Experts of a small language model: vocabulary 2048.
Below are experts of layer 3 (counted from 0) of a mixture-of-experts language model. Rows are named router (the router's row for the expert), gate (a neuron's input weights, with its number), up (a neuron's input weights, with its number), down (a neuron's output weights, with its number) and show model dimensions 128-255. Each number is 50 + 12 x the weight over its row's rms, rounded and kept within 0 to 99.
After each expert's rows: a language model's description of what the expert responds to; "gets" lists some tokens that make up at least twice as much of what it gets as of all text. This comes from a sample of Wikipedia text that the model never trained on. Tokens count by the router's weight.

# expert 19
router:40 64 52 47 56 65 49 39 44 47 77 48 17 62 44 50 42 39 30 41 60 34 78 55 35 39 63 46 40 60 72 44 64 44 59 36 43 57 46 45 70 72 47 65 54 56 64 47 35 67 46 47 69 30 47 47 19 36 36 73 64 55 52 68 61 46 40 35 60 45 75 51 69 73 44 54 53 26 59 48 79 40 48 66 47 42 68 54 49 46 59 35 42 71 56 49 61 51 61 53 48 65 63 44 57 53 32 40 45 65 60 55 44 56 42 54 64 35 50 55 71 50 43 51 51 49 37 57
gate0:52 49 49 39 58 59 45 47 30 72 62 52 49 60 54 31 31 46 41 46 45 16 53 53 36 51 61 47 63 85 54 47 43 39 36 71 57 46 47 50 62 61 45 44 69 43 48 62 74 50 37 36 55 46 62 52 50 58 52 69 57 57 33 52 46 49 60 44 33 45 49 38 49 29 28 49 19 41 61 53 57 43 53 36 49 59 46 45 56 38 44 48 48 32 49 38 43 54 57 65 74 45 60 67 53 55 55 42 51 36 52 34 53 57 50 47 47 47 39 53 59 45 37 42 56 52 32 60
up0:56 48 34 49 63 45 70 45 52 39 26 40 51 55 42 50 54 38 72 56 63 74 43 55 66 51 38 44 41 18 38 37 62 40 58 36 62 39 55 38 62 27 50 53 30 78 40 66 48 62 48 71 49 39 36 56 48 60 31 50 58 68 56 63 36 54 52 47 58 62 47 82 39 38 64 56 53 62 37 53 44 59 44 57 36 44 74 56 38 68 43 57 47 50 50 60 46 42 31 57 41 53 35 43 57 45 42 36 46 50 58 35 46 58 44 40 38 62 62 55 34 55 60 44 50 51 47 10
down0:66 60 60 32 58 39 52 48 54 40 46 51 39 39 47 16 67 57 42 56 61 35 60 47 33 39 56 51 70 74 46 51 50 31 37 51 36 62 34 41 62 33 72 53 27 47 62 29 41 42 50 53 31 52 45 58 49 49 46 54 72 50 40 62 70 41 54 38 46 59 40 41 54 20 65 48 77 33 56 37 45 32 60 39 57 48 48 53 49 48 31 55 45 19 34 57 57 33 33 54 56 40 29 49 42 35 60 64 37 55 33 40 41 62 53 47 52 83 39 52 43 45 52 57 58 52 63 45
Short word-start or mid-word syllables like ma, pa, ti, fa, as in Frontiers, materials, female, basic.
gets: "ma", "ti", " ma", " Ma", " pa", "pa"

# expert 54
router:41 58 38 53 56 54 55 51 37 48 57 47 35 60 38 50 55 43 21 60 45 41 49 61 48 53 33 41 41 71 60 47 65 23 56 58 36 60 36 61 67 71 50 29 68 45 47 47 60 48 51 46 42 47 58 43 66 64 74 36 64 46 41 38 44 60 50 52 52 62 56 46 54 63 69 39 58 57 20 44 54 55 36 39 39 33 57 42 42 80 56 61 36 45 69 69 44 44 49 27 57 25 74 49 53 62 42 72 51 61 53 42 34 50 62 58 35 56 41 43 44 49 55 66 40 48 38 65
gate0:47 61 57 75 57 56 56 37 54 64 56 54 35 47 49 31 59 49 58 52 41 61 50 41 26 45 44 60 55 58 66 46 50 61 55 59 81 40 40 69 67 76 54 51 64 45 71 66 57 37 61 46 35 52 75 53 64 49 40 46 57 52 42 69 42 74 57 26 57 41 35 24 61 69 23 49 77 64 47 50 30 44 39 56 41 50 45 75 55 48 55 46 62 62 21 35 49 50 68 59 34 47 58 65 43 49 41 45 62 45 43 56 58 53 59 35 47 33 44 50 56 37 47 36 56 40 48 78
up0:38 24 48 48 43 53 44 52 60 71 53 45 78 55 26 63 50 55 43 34 60 58 29 64 40 47 51 71 36 71 35 61 45 61 32 31 42 54 63 47 46 51 51 46 61 56 56 18 56 31 65 45 62 51 36 45 62 30 64 46 55 47 53 40 53 46 53 53 52 31 65 57 67 46 56 44 61 30 56 50 56 45 58 48 65 43 37 44 47 46 53 76 45 84 41 49 44 53 74 39 55 43 52 42 60 41 71 47 45 55 52 50 38 36 43 33 59 44 55 40 53 65 53 51 28 33 50 33
down0:53 60 51 49 55 51 48 54 63 47 55 43 58 49 55 48 48 43 80 54 53 45 63 56 58 42 57 43 50 55 43 54 65 60 54 45 56 50 47 44 54 47 44 48 34 60 44 50 64 35 72 71 68 63 59 71 47 27 54 50 50 70 41 61 37 60 44 56 45 57 53 32 33 67 60 43 55 48 58 46 54 53 74 37 70 61 40 44 38 55 72 63 61 29 61 53 30 40 52 48 37 54 63 53 63 45 40 57 53 77 58 39 39 42 97 58 45 47 58 61 45 38 51 54 70 53 55 37
Word-ending pieces such as ted, ated, ence, ized, ified, ist, plus full words States, century, California: impor-ted, simpl-ified.
gets: "ence", "ted", "ated", " States", "ct", "ity"

# expert 43
router:49 42 45 60 43 64 62 39 53 42 51 64 60 30 43 65 39 45 66 51 56 41 40 70 51 41 51 46 47 53 60 55 59 42 58 33 58 27 55 43 35 59 53 68 57 60 48 48 34 56 43 67 58 44 33 42 30 40 41 62 48 32 37 70 63 67 38 65 49 54 47 60 53 51 31 56 43 60 51 49 65 34 40 66 58 38 62 66 74 60 49 66 39 58 51 25 46 31 55 48 32 65 39 37 53 62 40 39 53 62 68 63 56 60 36 36 33 54 57 67 66 62 65 59 38 60 42 40
gate3:51 43 58 29 57 31 41 57 54 56 56 52 36 34 53 35 62 65 44 56 57 61 64 49 71 60 49 64 65 66 56 54 44 59 27 64 79 57 48 59 66 54 50 37 34 45 62 44 44 40 61 44 39 39 48 36 56 44 35 42 66 59 58 32 43 49 31 80 44 36 55 42 64 39 26 49 55 45 40 56 43 55 45 25 42 68 43 32 45 56 54 30 43 51 59 36 52 42 52 58 76 52 59 46 53 48 45 63 30 43 31 44 59 29 57 52 19 36 56 42 38 40 40 24 47 61 51 47
up3:45 42 41 54 44 30 44 56 43 49 73 50 46 38 57 38 31 73 60 52 70 66 62 38 53 72 58 60 60 45 62 34 50 56 58 55 55 52 41 51 64 55 54 51 67 57 22 46 52 44 42 62 52 54 55 46 51 31 19 42 63 51 49 42 49 64 39 60 50 30 43 63 61 53 51 49 48 33 43 47 38 47 51 45 39 70 32 48 51 62 51 33 59 47 59 34 32 58 36 52 45 44 66 41 62 55 52 40 33 41 61 52 39 56 36 55 28 46 65 36 60 40 50 34 62 41 66 68
down3:42 31 47 52 43 42 64 61 43 67 58 56 53 32 60 54 54 36 37 40 57 42 39 37 49 49 30 51 47 42 56 46 60 59 62 39 47 49 52 51 66 37 61 48 44 28 39 57 50 60 37 65 53 30 65 47 29 72 50 47 40 42 57 50 41 64 69 52 46 42 42 58 61 52 47 47 52 80 57 54 44 55 50 53 65 60 55 51 48 30 34 66 55 63 41 31 42 38 70 39 35 35 35 37 83 37 29 50 67 32 43 44 37 53 75 42 65 59 63 65 41 64 67 63 82 46 69 48
Coordinate digits, question marks in tables, and function words like in, was, is, in tables and prose.
gets: " in", " ", " was", "s", ".", ","

# expert 52
router:63 59 38 60 53 59 45 58 51 44 65 46 37 21 66 62 53 53 41 54 38 59 59 70 58 33 75 41 51 61 45 77 43 56 48 36 34 29 34 39 47 59 70 61 18 43 48 43 60 49 26 65 59 16 38 35 27 29 57 35 44 39 48 55 61 46 63 40 65 72 39 56 67 49 57 46 47 43 51 57 61 44 49 60 41 45 53 29 37 37 46 51 49 31 54 53 44 35 54 53 41 48 53 41 75 38 46 37 64 40 58 45 60 66 48 56 52 42 33 26 54 70 45 68 52 57 46 56
gate0:33 59 35 32 56 39 57 56 58 49 43 57 45 40 55 64 40 60 39 62 31 44 70 58 48 43 61 10 49 48 50 48 54 73 55 61 56 38 47 52 57 32 51 62 43 54 43 53 59 36 44 29 46 48 37 47 44 28 70 54 29 47 51 52 41 65 64 54 64 43 52 29 83 61 34 42 64 52 49 43 63 51 56 67 40 47 43 37 58 40 46 57 70 40 38 57 40 57 48 41 74 57 56 48 52 70 54 36 43 32 31 69 50 45 67 56 50 32 69 72 43 63 52 50 69 40 67 33
up0:50 52 47 66 55 63 39 52 37 39 52 42 51 58 37 41 63 39 51 37 68 65 25 43 60 50 41 84 44 68 48 54 43 38 60 41 46 49 58 59 48 76 34 42 53 47 55 28 46 52 50 64 47 55 63 60 56 76 49 63 70 52 45 54 50 17 27 47 43 61 68 66 45 43 61 50 52 46 66 64 43 53 49 28 70 54 52 58 54 72 63 46 32 56 66 53 65 51 48 53 21 61 45 56 53 44 41 55 70 58 64 25 51 52 42 48 46 44 43 34 54 27 45 54 60 66 26 67
down0:41 52 54 52 52 65 56 48 63 30 45 50 51 42 64 63 41 59 62 28 38 53 56 55 48 65 60 27 45 52 48 53 72 58 69 39 52 60 41 65 56 37 52 72 45 59 37 70 41 36 66 48 62 40 44 61 37 45 33 70 68 39 61 49 50 40 58 53 67 48 54 37 65 59 43 44 45 26 34 48 46 45 52 71 78 62 47 50 60 48 50 58 43 47 17 43 35 62 52 51 63 61 47 68 47 57 61 37 64 46 42 52 34 53 56 44 47 83 51 63 44 51 49 62 43 48 50 53
Lowercase word-start pieces like p, c, di, do, and mp mid-word in contemporary, employed, Olympic.
gets: " p", "mp", " di", " do", " c", " de"

# expert 25
router:34 42 38 43 51 59 62 44 53 53 48 64 47 46 28 55 40 53 52 24 43 52 30 55 66 31 70 36 52 38 25 55 52 44 52 40 54 56 67 40 29 52 61 54 65 47 49 45 57 49 49 39 41 15 46 47 56 50 49 57 26 43 51 67 54 53 56 71 70 47 35 49 58 62 27 60 46 54 43 39 65 56 32 54 35 47 50 20 70 39 45 37 60 54 55 50 46 56 53 38 39 39 39 69 50 68 36 31 44 54 59 54 41 49 49 39 49 67 46 32 60 41 60 40 26 75 48 45
gate0:45 44 25 30 42 46 34 41 49 40 56 69 61 72 34 35 67 87 50 42 55 53 48 29 29 59 42 54 71 43 46 52 59 73 45 51 53 36 67 50 46 45 63 65 47 51 32 64 53 29 52 52 54 73 53 60 55 61 50 46 55 53 40 58 36 49 50 60 47 47 51 41 67 48 59 56 54 50 70 44 36 52 47 41 54 49 38 47 27 55 45 41 52 35 55 44 41 65 39 48 60 53 49 49 54 84 55 29 54 57 47 43 54 37 28 53 41 48 75 30 55 49 31 66 65 43 38 47
up0:27 62 61 35 49 78 61 45 55 56 44 45 46 47 46 43 51 66 70 64 25 49 42 36 32 46 43 36 38 37 49 57 30 71 30 34 55 48 68 50 45 58 56 30 60 60 56 58 41 59 47 57 68 29 36 41 35 47 56 52 60 71 51 45 49 52 48 56 51 50 50 39 46 44 65 46 60 29 31 54 60 34 66 61 50 28 53 51 67 65 46 48 52 39 70 28 45 34 47 58 23 65 43 35 56 44 52 38 50 55 62 31 51 43 42 44 71 45 43 83 56 30 59 53 40 34 42 47
down0:30 43 41 59 53 44 24 67 53 41 66 37 69 33 56 71 32 49 46 32 40 41 56 50 73 27 65 50 64 32 43 36 34 75 48 61 50 37 50 47 41 55 44 27 44 52 64 56 58 53 34 54 53 50 58 48 62 62 45 42 43 30 46 57 48 41 39 45 48 49 58 38 46 48 53 49 60 35 49 51 39 58 44 50 40 68 58 58 26 38 30 43 68 40 51 60 28 44 55 51 64 32 69 35 32 43 59 56 47 48 48 47 38 63 77 64 35 58 37 56 75 42 64 43 43 52 57 58
Prepositions like for, to, at, against after verbs or nouns, as in "Qualification for", "Award for", "enable".
gets: " for", " to", "able", " at", " the", " on"

# expert 3
router:61 37 41 68 35 62 57 45 59 34 48 61 58 36 34 64 48 41 71 54 63 39 34 68 41 36 61 40 48 44 49 47 49 38 45 34 44 37 63 45 50 64 40 68 46 66 56 49 43 57 45 66 56 44 34 42 29 42 41 61 59 46 39 66 67 74 56 61 45 49 50 67 28 50 39 61 54 61 55 48 66 38 39 65 53 46 61 69 62 50 45 46 43 51 48 38 41 38 49 46 33 54 44 43 65 59 34 32 32 59 65 57 48 48 32 37 52 43 45 71 63 67 61 54 44 51 36 32
gate3:54 62 39 41 17 39 47 51 68 62 49 19 35 52 39 36 73 68 43 54 32 51 69 55 53 56 43 66 52 39 53 36 57 60 51 76 34 74 44 69 41 42 53 42 37 40 54 59 37 54 50 35 41 50 62 72 55 46 46 50 41 50 58 53 42 54 58 50 38 38 67 60 50 46 45 34 58 48 39 27 53 71 61 49 45 35 55 59 66 46 46 31 50 70 51 45 60 78 62 46 67 47 40 48 57 48 58 42 43 52 11 63 28 56 23 50 47 44 52 45 54 57 25 59 54 57 51 50
up3:62 32 48 52 53 56 55 31 34 42 41 70 64 52 60 44 47 40 57 32 50 63 32 20 39 43 59 47 27 59 59 57 58 57 56 32 43 34 36 66 56 48 57 65 71 45 41 44 56 37 43 31 43 65 46 28 57 82 59 46 58 70 46 41 45 57 54 49 62 52 37 40 65 35 35 57 26 33 37 65 65 43 40 54 42 71 49 49 28 49 37 65 55 41 41 49 46 47 67 69 30 56 57 54 60 53 47 41 27 47 60 56 40 56 47 47 27 67 59 57 35 57 34 64 31 38 48 47
down3:50 41 25 74 63 59 50 49 55 51 52 68 60 34 57 41 44 33 46 51 58 52 35 51 68 50 42 61 64 35 57 42 64 42 38 48 61 72 53 37 53 42 51 54 75 34 51 61 65 30 66 61 36 46 30 39 35 64 64 60 55 55 60 56 53 39 58 37 42 42 53 49 58 29 62 43 41 57 85 51 59 53 77 56 43 44 54 56 47 62 48 49 64 66 51 55 53 50 54 52 53 54 36 61 44 35 52 43 53 43 37 42 56 35 51 44 53 44 57 49 45 41 68 48 60 55 43 58
Pipe separators between cells in wiki tables of sports results, elections and standings, plus semicolons in flattened lists and line breaks.
gets: " |", "s", ";", "\n", "|", " "

# expert 38
router:30 52 62 38 67 49 42 69 36 47 51 59 58 39 57 53 67 60 54 45 55 39 48 46 49 46 44 50 53 61 53 43 30 39 43 42 50 69 27 58 42 45 58 60 68 49 57 31 45 37 60 50 43 45 42 54 41 70 44 34 46 38 49 64 57 53 46 32 19 58 28 56 38 27 62 31 85 47 47 47 34 53 38 45 47 27 62 42 36 76 16 48 52 31 56 68 75 47 72 33 37 68 47 48 49 52 38 85 39 32 59 50 54 49 38 46 58 44 66 54 59 38 56 45 61 48 49 62
gate0:28 57 48 56 65 54 56 46 55 34 36 59 33 36 58 49 42 19 56 49 46 43 66 57 56 53 65 61 58 41 74 63 60 44 61 63 35 56 69 51 44 42 71 51 34 39 48 54 37 29 45 37 62 59 62 53 65 43 39 44 38 58 46 36 61 53 56 46 31 64 68 58 41 40 38 65 33 55 88 52 35 59 45 28 44 70 41 68 44 62 50 57 35 83 57 47 51 53 27 54 58 42 39 61 46 45 62 63 44 46 54 52 56 28 56 39 62 57 47 37 54 35 59 33 57 46 43 59
up0:30 63 23 69 42 53 61 61 38 58 57 52 45 41 50 64 68 53 58 48 41 49 66 55 65 48 52 62 39 44 50 40 44 47 36 64 58 51 54 45 37 36 62 43 33 53 53 27 58 40 61 35 46 51 70 37 45 53 68 46 80 41 47 44 40 69 60 58 50 78 43 51 23 22 49 42 48 46 47 51 40 29 34 54 47 59 38 35 55 48 50 57 48 64 51 47 49 49 22 60 65 52 39 45 37 62 65 50 76 67 38 35 38 39 47 48 69 64 62 48 34 52 62 55 55 71 44 58
down0:36 36 49 53 57 92 68 59 36 55 44 53 55 47 49 41 64 58 75 39 26 55 48 41 55 56 48 39 49 48 41 45 43 80 53 55 50 55 38 47 38 54 49 43 62 41 40 48 56 47 31 41 59 72 42 65 64 45 50 71 37 36 63 43 52 65 38 53 49 66 61 44 63 44 43 82 36 65 67 42 74 55 45 83 66 49 63 46 42 39 36 27 50 55 56 47 32 69 49 59 63 51 33 55 57 36 36 48 46 51 36 45 61 56 54 59 42 46 58 44 37 57 60 45 52 61 31 57
The word-piece ad and similar inner syllables in taxonomic and place names, such as Cic-ad-idae, Can-ad-ian, Mirda-ad, plus gin, leg.
gets: "ad", "man", "e", "gin", "leg", " Ad"

# expert 56
router:43 69 45 50 52 49 55 53 35 36 30 56 57 59 54 65 44 61 65 31 68 31 59 55 75 72 59 41 61 57 37 40 74 61 53 48 52 47 33 48 32 46 61 47 38 63 59 65 48 51 29 54 66 42 49 48 47 36 42 22 50 70 51 43 49 46 32 24 25 43 69 43 75 40 53 57 36 49 49 60 31 59 40 52 55 57 28 48 36 41 38 20 52 59 62 44 43 39 69 62 49 37 33 45 64 49 51 62 53 63 45 54 29 29 42 42 56 39 43 44 55 47 29 55 45 57 44 39
gate0:61 38 69 48 54 68 57 61 54 58 32 61 64 29 34 42 47 43 66 61 54 32 52 37 82 69 25 44 55 44 55 18 71 57 49 41 42 24 65 42 80 49 48 49 47 53 42 61 35 61 46 46 61 47 58 21 59 59 53 50 56 62 47 50 50 52 55 48 53 53 42 39 44 57 66 61 44 40 44 53 48 44 49 56 62 38 42 29 54 37 37 43 25 54 58 53 55 43 47 41 39 57 55 50 45 53 54 44 45 53 49 54 66 49 41 52 41 61 56 31 62 59 41 48 46 54 68 56
up0:67 45 41 38 59 41 58 50 59 66 29 57 41 43 42 57 68 49 51 58 60 47 52 38 74 73 46 53 32 53 56 59 46 56 57 57 39 36 32 58 50 35 36 50 64 38 66 55 44 69 60 46 63 54 33 32 38 50 59 40 55 49 59 62 44 56 46 67 39 41 50 29 44 69 75 27 51 61 53 36 35 43 34 42 60 46 52 35 58 46 55 61 54 40 68 56 54 38 65 74 54 63 35 50 53 47 56 41 39 46 43 42 55 61 42 36 31 72 38 45 48 63 50 60 39 47 48 41
down0:36 50 50 55 48 46 47 36 37 52 34 26 59 70 56 35 70 51 58 48 41 59 47 52 58 53 78 55 53 42 75 48 38 34 56 75 40 49 50 60 30 30 58 48 62 60 65 46 54 49 65 58 23 61 51 48 59 51 53 65 49 63 63 27 49 51 48 48 17 31 63 56 31 55 68 32 63 65 72 60 59 56 53 46 43 59 40 73 53 43 34 69 53 63 51 54 45 62 43 32 22 45 82 48 64 40 29 53 43 48 52 63 47 53 50 72 34 53 37 51 45 26 54 51 58 62 32 38
Capital first letters or words opening infobox and table field names, such as Time zone, Line, Municipal, Votes, Buddhist calendar.
gets: " P", "P", "E", " C", " B", "C"

# expert 21
router:53 59 74 51 55 55 55 66 61 39 74 39 53 47 63 40 57 46 64 41 65 45 49 40 51 29 64 43 50 25 33 32 68 56 42 55 35 31 47 55 44 49 46 63 39 42 53 47 44 64 60 65 45 59 45 50 46 46 67 52 62 58 53 35 62 66 52 39 54 40 64 53 44 54 50 42 74 21 47 44 39 32 68 42 33 58 68 47 49 47 34 53 62 61 76 34 55 56 49 38 41 53 69 46 34 60 42 58 60 47 55 40 35 51 23 32 52 68 43 48 59 63 48 60 47 53 47 65
gate0:66 28 69 58 62 55 64 55 32 42 70 53 33 64 37 43 52 55 40 58 40 40 41 15 50 29 63 37 68 14 43 29 44 34 47 42 46 65 38 56 37 27 37 59 31 76 43 47 47 58 58 24 25 53 37 48 61 54 32 43 61 56 40 73 42 51 51 58 48 44 31 49 50 46 63 50 44 35 52 59 49 56 33 62 47 41 54 65 57 44 26 47 48 27 47 39 48 56 40 43 37 67 37 58 49 36 51 53 38 49 49 65 45 40 41 45 66 58 37 34 45 54 72 57 52 50 40 42
up0:45 48 61 52 54 73 31 50 55 68 68 42 48 63 47 38 39 63 41 70 66 33 45 43 47 37 56 69 60 56 70 41 38 44 61 64 60 33 60 25 40 67 43 51 55 41 40 30 66 59 74 44 62 52 49 41 51 58 28 46 61 65 43 43 60 52 42 66 42 65 50 55 43 57 62 49 61 51 53 57 35 67 60 62 47 41 42 61 59 68 35 50 36 53 42 63 42 43 32 40 70 60 34 54 46 41 72 71 43 51 41 51 37 29 57 46 37 48 49 40 31 50 48 75 56 40 64 71
down0:52 64 29 40 69 43 18 47 36 57 44 43 61 39 49 54 47 19 46 60 34 40 66 49 26 44 40 29 32 64 47 67 40 62 58 33 57 51 45 42 61 39 53 51 40 50 74 40 46 43 47 72 36 32 46 32 64 37 48 53 49 36 49 61 63 49 50 57 49 47 52 28 34 40 60 62 31 51 46 66 40 45 47 57 53 36 50 43 54 55 47 72 45 39 42 45 47 34 53 60 51 43 37 43 68 54 53 52 42 41 52 56 64 66 49 62 45 60 37 13 75 45 68 26 25 75 40 53
Short syllable pieces inside words and foreign names, notably tin in Palestinian, ten in extended, and ma, mi, ru.
gets: "ten", "ma", "tin", " no", "it", "mi"

# expert 34
router:60 49 51 47 73 58 54 52 64 37 40 64 41 63 27 59 58 29 43 33 56 44 31 46 46 42 57 36 56 37 50 38 42 36 34 40 48 22 39 74 45 63 50 60 42 56 30 44 40 47 46 42 54 47 40 60 45 28 67 55 56 33 58 43 57 63 54 49 47 54 56 40 45 46 51 31 31 42 60 50 53 40 43 67 50 36 32 54 47 36 53 40 24 52 55 62 63 42 25 63 30 53 70 50 45 32 70 28 36 64 49 32 42 50 30 61 57 51 55 49 69 41 62 56 60 46 43 60
gate0:40 81 57 74 57 51 40 52 61 39 57 51 42 59 47 28 45 61 46 40 54 52 44 42 36 42 62 53 49 44 63 50 41 61 34 64 32 57 41 45 33 72 48 47 40 49 55 51 63 29 49 39 43 55 70 46 48 41 41 58 54 19 59 46 35 62 44 51 44 54 48 33 62 54 51 48 27 29 63 70 43 51 59 36 51 24 56 60 63 43 51 51 77 28 47 53 52 46 64 59 52 52 46 34 53 31 68 17 51 38 31 50 39 65 29 54 36 61 66 48 50 39 67 47 25 62 66 57
up0:35 47 48 39 45 50 61 53 57 51 75 33 85 51 59 77 59 49 51 55 81 35 49 57 56 52 54 57 58 68 47 42 29 53 39 48 60 32 46 53 39 67 39 47 67 43 52 30 42 55 40 60 64 45 51 59 55 56 50 46 39 71 50 30 47 49 50 44 72 64 53 66 61 43 30 35 58 50 21 37 51 47 60 48 58 64 57 64 49 36 27 24 51 49 54 48 67 39 26 53 35 37 36 67 55 55 21 47 49 53 50 53 60 38 50 28 51 62 70 58 57 59 50 49 44 67 41 28
down0:62 48 52 46 60 57 63 54 25 59 49 56 71 57 63 37 44 60 56 67 26 55 45 41 52 54 50 50 56 42 73 63 47 69 43 52 69 61 51 62 51 40 54 60 70 34 52 24 57 43 52 41 34 30 66 28 44 59 52 65 45 46 49 54 74 64 54 56 50 66 50 51 42 58 56 45 42 49 52 57 38 46 71 57 56 39 24 58 64 28 47 41 54 61 35 52 50 48 40 56 46 36 47 54 47 44 41 58 50 56 43 49 29 54 41 25 48 46 38 52 55 59 70 38 76 53 36 67
Word-initial capital letter pieces, mostly F and V, starting names in tables and text, as in Fox, Favre, Vanguard; also ga.
gets: " F", " V", "ga", " M", " f", " D"

# expert 47
router:71 44 44 46 62 33 39 62 55 44 62 48 39 56 46 42 70 48 31 50 35 55 24 55 45 46 67 38 60 60 57 64 53 65 43 58 49 46 32 29 39 64 48 25 44 35 59 48 68 64 60 42 42 53 48 78 55 52 54 54 47 40 51 51 40 41 48 64 62 30 54 16 55 72 40 52 62 29 39 63 51 53 58 24 45 58 43 56 31 55 44 40 53 32 46 51 55 68 47 28 53 66 47 49 36 61 45 56 65 35 43 46 61 38 64 53 44 59 41 44 44 72 67 62 45 63 60 38
gate0:42 44 62 54 64 62 41 50 69 53 53 49 57 53 36 60 45 39 61 53 43 54 59 33 47 69 70 53 39 32 68 55 52 49 56 41 34 70 47 62 53 49 41 71 53 42 35 52 13 60 50 49 45 45 34 32 41 66 32 39 52 65 57 48 47 66 50 47 59 38 34 33 42 55 50 75 46 39 36 37 36 51 43 48 70 39 54 82 33 36 48 44 60 66 68 52 51 53 62 56 60 50 55 23 50 57 72 48 45 53 48 42 50 32 46 63 58 67 41 55 49 68 50 46 43 76 61 60
up0:42 78 66 43 46 80 53 50 57 27 69 33 52 40 38 26 45 67 74 45 34 48 38 62 32 61 60 63 62 62 50 41 48 23 44 41 25 58 37 56 40 61 41 63 59 53 43 58 32 62 62 43 47 48 45 33 27 58 50 46 64 67 47 55 57 77 55 53 64 52 42 37 42 53 48 48 53 39 53 43 34 70 30 54 67 47 56 67 52 50 34 43 55 44 46 73 53 48 32 68 58 46 52 21 47 48 62 34 54 47 44 57 58 33 54 44 45 57 61 58 40 60 40 60 54 78 47 48
down0:50 56 44 30 45 56 58 72 37 69 43 48 59 60 59 53 51 56 56 52 52 63 50 39 51 18 49 52 52 33 58 65 37 41 62 72 53 70 47 52 62 68 69 57 60 38 65 41 49 45 30 49 43 51 29 55 47 44 55 58 41 60 70 41 56 52 66 53 52 66 27 40 55 56 60 60 76 19 34 39 51 62 50 40 49 57 48 63 59 53 44 72 53 39 43 64 54 35 45 43 62 40 76 70 59 70 42 47 22 35 30 39 52 52 62 47 37 62 59 51 60 49 31 50 45 53 46 51
Prepositions in, of, on, at, for directly after a noun or verb, as in District in, Bishop of, population in.
gets: " in", " of", " on", " at", " for", " from"

# expert 24
router:45 48 37 71 49 67 62 53 61 46 64 61 66 56 38 65 29 41 56 66 59 48 43 60 49 30 58 47 42 60 60 51 48 46 51 35 45 43 52 52 48 60 64 63 56 43 43 42 35 53 40 64 41 54 33 55 31 51 46 58 34 46 38 69 66 62 49 67 65 50 33 66 46 25 41 39 51 63 45 19 64 48 42 70 54 43 62 46 57 62 40 58 44 54 45 37 30 33 58 49 29 48 37 44 73 51 42 39 30 63 68 61 67 55 34 56 55 48 48 57 63 69 57 57 47 52 58 42
gate0:45 63 31 72 72 43 48 48 46 52 80 55 41 65 37 38 40 49 27 48 31 54 40 46 46 52 39 52 44 59 40 46 52 38 41 47 42 52 48 46 39 29 46 40 43 70 79 68 57 64 67 43 48 47 58 51 52 22 48 55 68 38 55 44 27 41 35 54 55 48 43 39 57 65 28 44 43 40 68 36 50 52 38 28 38 49 50 45 51 60 41 45 44 61 46 81 61 63 45 42 61 59 66 38 52 56 55 63 51 21 64 23 41 62 63 38 39 75 64 31 53 64 43 44 57 64 53 39
up0:51 37 61 38 43 68 66 48 59 23 35 49 45 52 66 67 60 58 61 48 48 27 71 51 42 43 56 58 65 26 55 52 47 61 60 42 51 52 34 48 46 63 49 58 55 18 30 32 56 38 25 55 48 54 35 34 58 68 68 47 55 48 45 71 60 48 73 42 46 59 72 65 60 42 59 54 60 55 53 67 42 37 68 56 68 57 49 41 53 43 57 52 52 36 58 24 23 31 67 65 48 52 57 63 43 41 47 27 47 60 45 51 45 37 41 58 66 25 34 45 47 54 49 48 48 45 27 62
down0:51 49 53 37 62 64 48 38 44 69 27 49 50 35 40 61 59 51 54 64 28 54 62 38 53 47 48 49 59 57 47 68 68 45 45 51 41 39 36 34 21 54 40 56 58 70 66 63 69 57 55 64 72 63 52 58 25 62 38 44 48 56 34 55 50 59 62 61 37 52 39 48 35 51 48 24 61 49 55 31 76 45 39 63 34 63 41 36 53 43 37 62 35 54 50 66 39 66 53 45 79 50 59 50 69 75 36 50 66 45 54 40 36 80 53 54 44 63 46 51 40 59 65 43 50 45 39 39
Word-initial pieces, mainly car (Red card, carries, carbocations) and bo, mo, re, trans, Do, Cor beginning longer words.
gets: " car", " Car", " d", " |", " bo", " pa"